Below are experts of layer 5 (counted from 0) of a mixture-of-experts language model. Rows are named router (the router's row for the expert) and show model dimensions 0-191. Each number is 128 + 24 x the weight over its row's rms, rounded and kept within 0 to 255.
After each expert's rows: "mostly gets" lists some tokens that are sent to it at least half of the time. This comes from a sample of Wikipedia text that the model never trained on.

# expert 35
router [146  94 123 134 105 129 156 149 145 114 108 163 154 114 168 113  90 129 145 121 134 119 110 116 122 136 153 146 164 103 150  96 129 141 158 148 102 115 132 114 127  73 167 108 118 112 111 161 104 150  53 130 103 152 154 111 171 112 162  84 115 107 117 141 161 114 141 156 159  95  97 125  97 128 101 100  90 126 162 146 111 168 135 106 119 117 138 141 157 144 136 147 117 118 153 114 160  64 116 154 105 136 149 143  80 151 159 157 100 152 109 124  67 163 121 126 157 133 129 139 143 127 149 113 125 154 126 170 148 124 138 134  82 120 142 128 148 123 108 108 124 133 165 115 167 104 139  90 137 128 161  81 173 138 103 120 117 126 146 178 134 128 137 152 131 106 136 111 128 118 114 139 167 116 118  68 135 141 125 156 106 110 100 140 106 118 133 132 138 168 160 150]
mostly gets: " other", " American", " new", " several", " all", " former"

# expert 29
router [177 129  87 160 149 102 163 149 142 119  94 124 146 127 144 152  93 133  95 109 116 124 139 120 122 146 126 159 153 142 138 117 111 136 150 131 146 129  97  78  78 125 168 110 124  75 108 123  94 169  99  93 106 145 164  91 124 102 128 109 119 134 122 169 129 162 135 150 161 136 136 105  98 157 142 106 130  96 109 110  92 155 118  80 132 112 119 146 109 151  85 133 145 138 125 122 127 111 114  94 100 164 143  82 133 155 142 149 109 151 116 111 100 160 134  98 133 126 149 143  99 150 143 165 112 106 158 110 133 142 175 114 106 136 160 133 137 136  73 106 147 140 115 101 104  97 127 105 128 126 158 106 141 143 149 122 132 146 138 128 150 138 176 122 120 142 126  96  65 119 101 136 145 114 100 103 186 156 157 149 135 127 137 112 110 154 123 100 169 165 117 176]
mostly gets: ")", " it", " It", "),", " this", " This"

# expert 15
router [128 116  93 138  99 118 161 139 128 130 115 125 119 115 143 102 110 113 140 104 181 110  94 125 133 149 135 122 139 121 163  98  92 129 123 125 166 107 136 140  90 115 134 155 151 100 113 182 116 154 102 128 124 142 127 129 159  61 114 118 165 118 110 127 149 110 107 112 203 114 101 114 115 113 136 120 115 115 185 153 112 136 106  95  97 117 156 164 107 127 117 132 148 141 131 111 172 119 132 143 154 166 186 127 131 151 100 145  89 134 130 102  82 155 120 145 134 167 144 123 146 108 143 138  96 139 135 137 100 150 186 132  75 134 153 132 168 156 103 118 108 157 135 176 132 121 133 124 147 154 142  58 150 113 136 127 129 138 114 167 106 153 113 120 104 134 130 108 141 116  97 158 162 116  98 106 153 146 148 132 113  78 123 124 110  93 142  98 129 123 166 137]
mostly gets: " a", " an", " A", " one", " more", " most"

# expert 21
router [136 137 112 158 153 137 111 147 130  62  79 141 149 105 146 127 101 130 140 112 151 136 138 141 118 162 145 149 110 115 142 108 125 142 153 140 111  72 154  97 127 115 169 146 129 123 138 121 103 128  73  72 132 172 152  95 142 136 160 111 144 108 111 124 143 106 122 121 131 153  98 146 126 177 129 141 113 107 171 115 155 109 148 122 144  95 122 166 127 123 108 147 115 117 128 126 137  76 125 139  94 150 129 117  97 133 175 130 126 117 118 115 105 152 129 140 143 119  99 157 130 152 114 161 140 143 128 117 159 168 175 110 109 123 164 139 143 107 125 110  94 145 169 142 177 121 124 134 143 177 142 103 183 162 117 158 132 114 141 140 175 135 116 108  78 111 146  91  78  92 107 178 148 136 119 108 124 146 123 120  91 111 138 122  76 119 144  96 160 137 118 155]
mostly gets: " round", " Black", " White", " set", " rock", " right"

# expert 23
router [144 139  70 168 126 146 141 137 142 152 122 117 195 163 160  60 111 120 123 103 139 112 157 136 151 157 110 125 133 151 159  92 137 118 144 139 100  98 125 130 113 135 158 114 107 141 136 133 157 177 123 101 134 115 127 104 150 115 171 104 152 143 130 143 131 147 107 167 127 124 102 133 121 126 143 148 152 118 105 113  96 163 153 117 152  97 133 134 134 114 111 129 145 184 100 128 164  92  88 123 126 166 146 119  81 159 140 181 115 162  88 107  72 143 123 113 122 126 142 162 123  71 124 149 130 137 117 119 137 153 116 180 120 118 141 137 119 123 117  72 128 170 122 131 127 132 134 132 136 153 169 118 142 140 146 120 121 137 101 158 136 123 130 130  94 141 129 108 114 131 113 159 133  88  90  90 143 137 139 114 131  58 113 118 101 113 152 112 165 172 126 154]
mostly gets: " that", " which", " who", " when", " where", " there"

# expert 58
router [123 122 119 151 141 160 140 127 100 105 146 168 133  94 132 112 139 150 120 114 128 125 108 111 197 123 145 126 136 143  99 108 100 149 119 141 143  93 163 133 101  78 146 125 137  95 148 136 109 124 121 104 111 107 140 103 131 140 141  92 115 116 152 149 193  98 111  99 176 154 128 138 130 121 108 117 120 117 150 150 123 155 132  90 141  93 106 134 128 129  82 164 130 105 125 128 126 122 130 132 151 140 163 124 126 108 128 168 107 137  94  90 129 153  97 145 122 136 132 138 101 135 126 117 131  70 163 101 107 128 157 125 120 127 110 162 136 132 135  98 134 146 124  93 131 128 144  92 178 137 142  89 153 132 109 135  78 170 104 134 157 139 157 121 123 117 153 157  84 136 107 181 136 102  97 110 136 174 158 135 140  43 111 155 129 145 182  87 126 154 123 162]
mostly gets: " of", " in", " within", " among", " Of", " Among"

# expert 14
router [158 129 111 150 125 137 147 173 190 138 112 114 125 125 179 130 117 147 105  94 159  91 142 113 151 152 118 134 164 107 144 145  99 168 127 127 179 110 133  95  79 134 139  97 129 107 139 114 119 141 124 108 135 117 107 130 138 146 127 137 123 110 115 174 139 133 127  89 110  89  89  95 108 158 100 125 144 107 145 157  42 147 119  83 162 104  75 158 121 113 153 142  97 106 146 142 146 102 134 150 124 149 147 104 119 138 120 146 136 136 119  76  96 161 122 126 136 146 113 166 103  96 105 163 160 134 131 132 123 138 153 120 123 117 139 119 162  93 114  92 131 120 140 113 111 127 167 121 121 138 147  91 153 130 124 161 101 144 121 128 128 131 107 136 104 136 124  84 111 107  89 159 152 120 129 119 164 176 166 165 123 151  80 140 132 123 133 104 156 120 144 174]
mostly gets: "en", "ok", "ll", "ek", "ot", "mat"

# expert 22
router [141 129  74 121 161 102 126 133 159 120 133 158 147  67 129 105 126 137 138 147 124 113 105 127 136 124 152 163 128 129 135 113 107 172 141 197 103  97 169 121 122 136 124 145 137 105 112 133  96 160  75 118 143 132 120  81 153 152 113 134 102 102 149 167 160 152 146 101 123 115 111  85 116 136 135 137 122 144 118 178  98 150 129  79 114 131 142 133 152 109  94 178 109 147 111 134 139  96 158 131 125 154 145  94 131 146 135 169 141 131  85  79  74 125 130 133 145 172 107 139 125 128 132 123 137 126 150 132 122 121 133 117 124 156 155 144  89 128 115 146 118 163 161 119 126 141 166 109 177 164 115  79 146 140 127 151 117 168 161 161 130 145 147 111 127 103 130 109 134 117 123 140 152 106  94 110 111 153 166 129 144  81 115 135 131 113 166 108 190 151 138 138]
mostly gets: " the", " The", "The", "On", " on", " On"

# expert 47
router [101 120 115 131 115 106 169 137 140 121  97 142 106  94 115 144 107 134 143 102 180 103 140 106 154 163 186 133 101 137 148 141  81 151 136 141 132  85 127  91 126 149 153 146 101  89 123 179 122 138  73 110  94 137 145  96 153 116 155 115 166 123 139 164 142 145 119 116 144 134  99 106 133 120  79 106 110 116  95 170 118 131  92  98 158 108  96 135 104 137 104 133 146 124 156 102 166 100 116  99 100 134 142 125 131 157 159 150 107 136 114 113 112 122  93 130 137 173  98 165 141  95 146 137 102  78 160 131 138 147 141  95  99 123  96 133  88 119 101 113 121 121 143 123 148 134 135 133 144 135 134  91 122 160 114 153 139 143 130 116 141 152 129 126  81 133 139 107 102 110  78 149 138  98  88  97 152 145 173 147 125 114  86 105 116 116 142  74 153 145 133 156]
mostly gets: " was", " were", " are", " been", " be", " became"

# expert 16
router [119 155  82 151 140 149 131 150 132 109  75 158 171 130 129 109 102 143  95  86 153 123 136  88 137 165 154 163 124 150 161 113 124 127 143 137 139  94 132  94 121 104 139 117 120 118 155 116 120 138  37  90 100 105 160 127 176  80 142 133 107 136 134 125 138 166 134 158 140 109 102 104 106 170 106 131  83 149 107 120 134 133 162 113 114  95 113 141 149 117 112 125 150 113 113 147 124 125  96 140 118 145 155 149 100 165 129 122 125 154 104 108 123 164 134  95 124 127  86 159 142 106 150 140 141 109 144 136 134 177 104 112  95 125 130 156 166 139 111 123 142 144 106 145 156 155 154 121 145 142 157 105 169 136  96 126 124 120 137 167 158 148 125 148  82 133 156 144  87 117 106 137 170 126 102 131 147 108 147 135 105  85 128 107  99 130 163 113 123 188 135 159]
mostly gets: " life", " work", " music", " government", " military", " service"

# expert 42
router [108 152  75 125 112 107 146 131 132  84 126 146 136 104 178 148 118 177 130 115 127 138 119 124 128 137 124 140 163 103 122  96 118 161 132 156 171 109 130 122 136 125 147 133  78 101 132 125  99 156 119  98 102 127 108 107 138 113 146 113 125 171 154 183 150 192 128 140 182 159 103  89 140 127 118 138 153 141 137 156  95 148 101 109 114 108 129 151  88 109 139 114 127 142 142 104 166 110 114 143 163 179 161 144  69 165 168 155  76 124 108  90 112 176 131 102 146 152 117 130 121 129 137 136 108 143 174 113 101 140 111 128  92 133 108 104 108 103 102  96 126 150 123 113 126 137 135 126 153 143 128 121 125 125 133 147  98 148 118 134 125 163 110 141  96 122 152 120 106 108 110 142 116 137 110 130 193 114 160 122 122 105 105 120 114 105 169 107 150 191 130 128]
mostly gets: " and", " or", " &", " et", " but", " while"

# expert 33
router [167 144 113 151 124 108 127 143 124 120  96 199 132 125 187 119  74 143 151 133 163 132 123 115 156 140 135 158 129 121 128 134 115 114 111 164 123 114 135  91 142 100 132 184 103 119  93 160 103 149 105  86 132 122 107 108 138 118 198  95 127 115 152 139 173 143 124 115 134 132  72 105 134 136 129 151 106 144 161 126  76 123 108 117 110 119 105 118 116 106 128 133 130 110 124 115 115 130 109 115 130 154 181 122 120 141 141 136 110 163 152  96 124 158 119 165 132 129 113 149 102 153 139 177 159 158 124 110 115 166 148 106  99 153  97 145 114 152 127 129 101 117 162 135 145 140 165  83 134 139 115  96 163 120 157 136 107 136 113 146 148 160 128 177  71 124 161 136 117 114 109 176 143 100 125 145 146 181 105 100 127 126 103 138 114 112 129  95 131 142 105 166]
mostly gets: " player", " team", " Candidate", " man", " medalist", " footballer"

# expert 9
router [166 143 120 178 110 110 137 113 126 112  93 148 114 125 119 124 120 106 135  97 172 113 126 130 151 152 116 140 157 119 125  85  74 123 127 137 107 137 157  74 135 159 155  98 151 100 105 177 101 159 129  90 122 130 151 110 137  99 156 108  88 152  93 139 139 151 117 107 148 161 123  89 120 125  73 126 177 136 145 178 103 156  96 124 111 103 108 105 118  99  84 125 138 131 149 140 142 100 125 110 157 135 153 133  94 138 129 147 110 162  94 107 119 112 158 142 165 140 137 140 175 108 168 166 129  97 163 137 125 152 151 121 107 129 116 124 128 152  75 116 135 121 139 126 197 135 172 105 129 145 159 131 156 135 119 130 101 120 113 131 153 133 151 155 124 144 123 132 111 131 124 118 147 151  86 141 166 138 134 145 102 101 105 117  91 111 164  96 163 165 124 148]
mostly gets: "==", "==\n", "==\n\n", " ==\n", " No", "===\n\n"

# expert 28
router [104 107 113 158 135 114 158 153 174  95 109 132 132 111 130 144 142 158 110  83 155 110 143 158 173 158 139 163 159 115 145 141 101 133 155 148  94 117 173 154 144  93 161 111 120 133 152 135 124 142 138 102 152 126 173 102 148  89 170 155 105 109 126 123 164 143  96 100 131 191  94 110 153 186 127 138  90 144 126 161 119 145 144 108 135  77 103 115 149 124 148 128 124 136 105 116 148 125 143  85 103 152 145  96 119 163 162 146 106 105  91 114 107 143  97 135 132 180 123 146 143  86 122 135 138 121 155 113 106 144 156 132 104 105 128 126 106 130 105 127 107 150 160 123 145 145 154 126 128 163 119 113 147 136 149 158  98 106 127 111 127 171 133 143 106 137 125  89 108 136  97 127 133  86 125  92 128 127 151 152 134  85 107 124 111 124 133 119 179 158 130 191]
mostly gets: " at", " At", " near", " around", " along", " Fort"

# expert 10
router [122 151  80 117 147 133 151 133 131 114 135 130 127  91 160  87 144 151 123 123 137 126 173 137 132 135 139 136 120 101 123 112 136 155 146 140 134 101 126 139  95 134 177  96 106  81 148 133 115 130 128 120 102 113 100  99 142 127 162 148 128 118 111 130 177 109  88 113 149 166  84 107 101 125 129  99 116 136 118 112  78 144 144 102 122 118  87 143 129 152 132 123 140 158 108 146 109 127 120 134 140 151 152 108 137 143 138 151  69 125  96  55 114 131 136 136 158 142 109 126 101 118 130 125 132 112 146 131 141 149 138  83 127 124 136 184 127 116 100  98  87 176 117 110 118 138 148 109 155 164 159  93 133  99 101 165  75 112 115 121 153 162 121 139  78 128 145 105 129 101 114 133 145 109 113 105 180 126 182 118 121  80 114 122 128 129 186 123 147 186 166 127]
mostly gets: ",", ".,", ")},", ",\"", "\",", " ,"

# expert 19
router [110 125 102 139 131  93 148 116 169 133 103 145 133 131 177 134 100 148 165  95 144 117 136 153 152 114 132 143 131 122 107 130  94 167 132 152 148 100 129 140 133 137 170 127 107  82 154 183 125 190 156 118 149 144 120 122 153 102 100  95 115 122 141 166 147 112 118 131 144 138 117 141 115 188 127 178 123 134 125 115  75 168 132 102 123  85  86 132 138 112 107 118 136 125 132 133 142 103 117 120 155 141 179 137 135 143 143 149 100 171 109 124 108 108 121 114 144 151 119 163 149 105 122 144 108 151 118 107 169 164 135 149 102 143 149 138 100  95  90  97 128 165 159 136 117 146 160 148 158 179 117 130 134 107 101 143 113 156 147 153 165 125 169 101 111 137 160  86 131 159 110 159 130 135 134 125 189 122 146 142 113 127  96 141 135 124 165 106 166 171 115 147]
mostly gets: "y", "ty", " I", "the", "at", "it"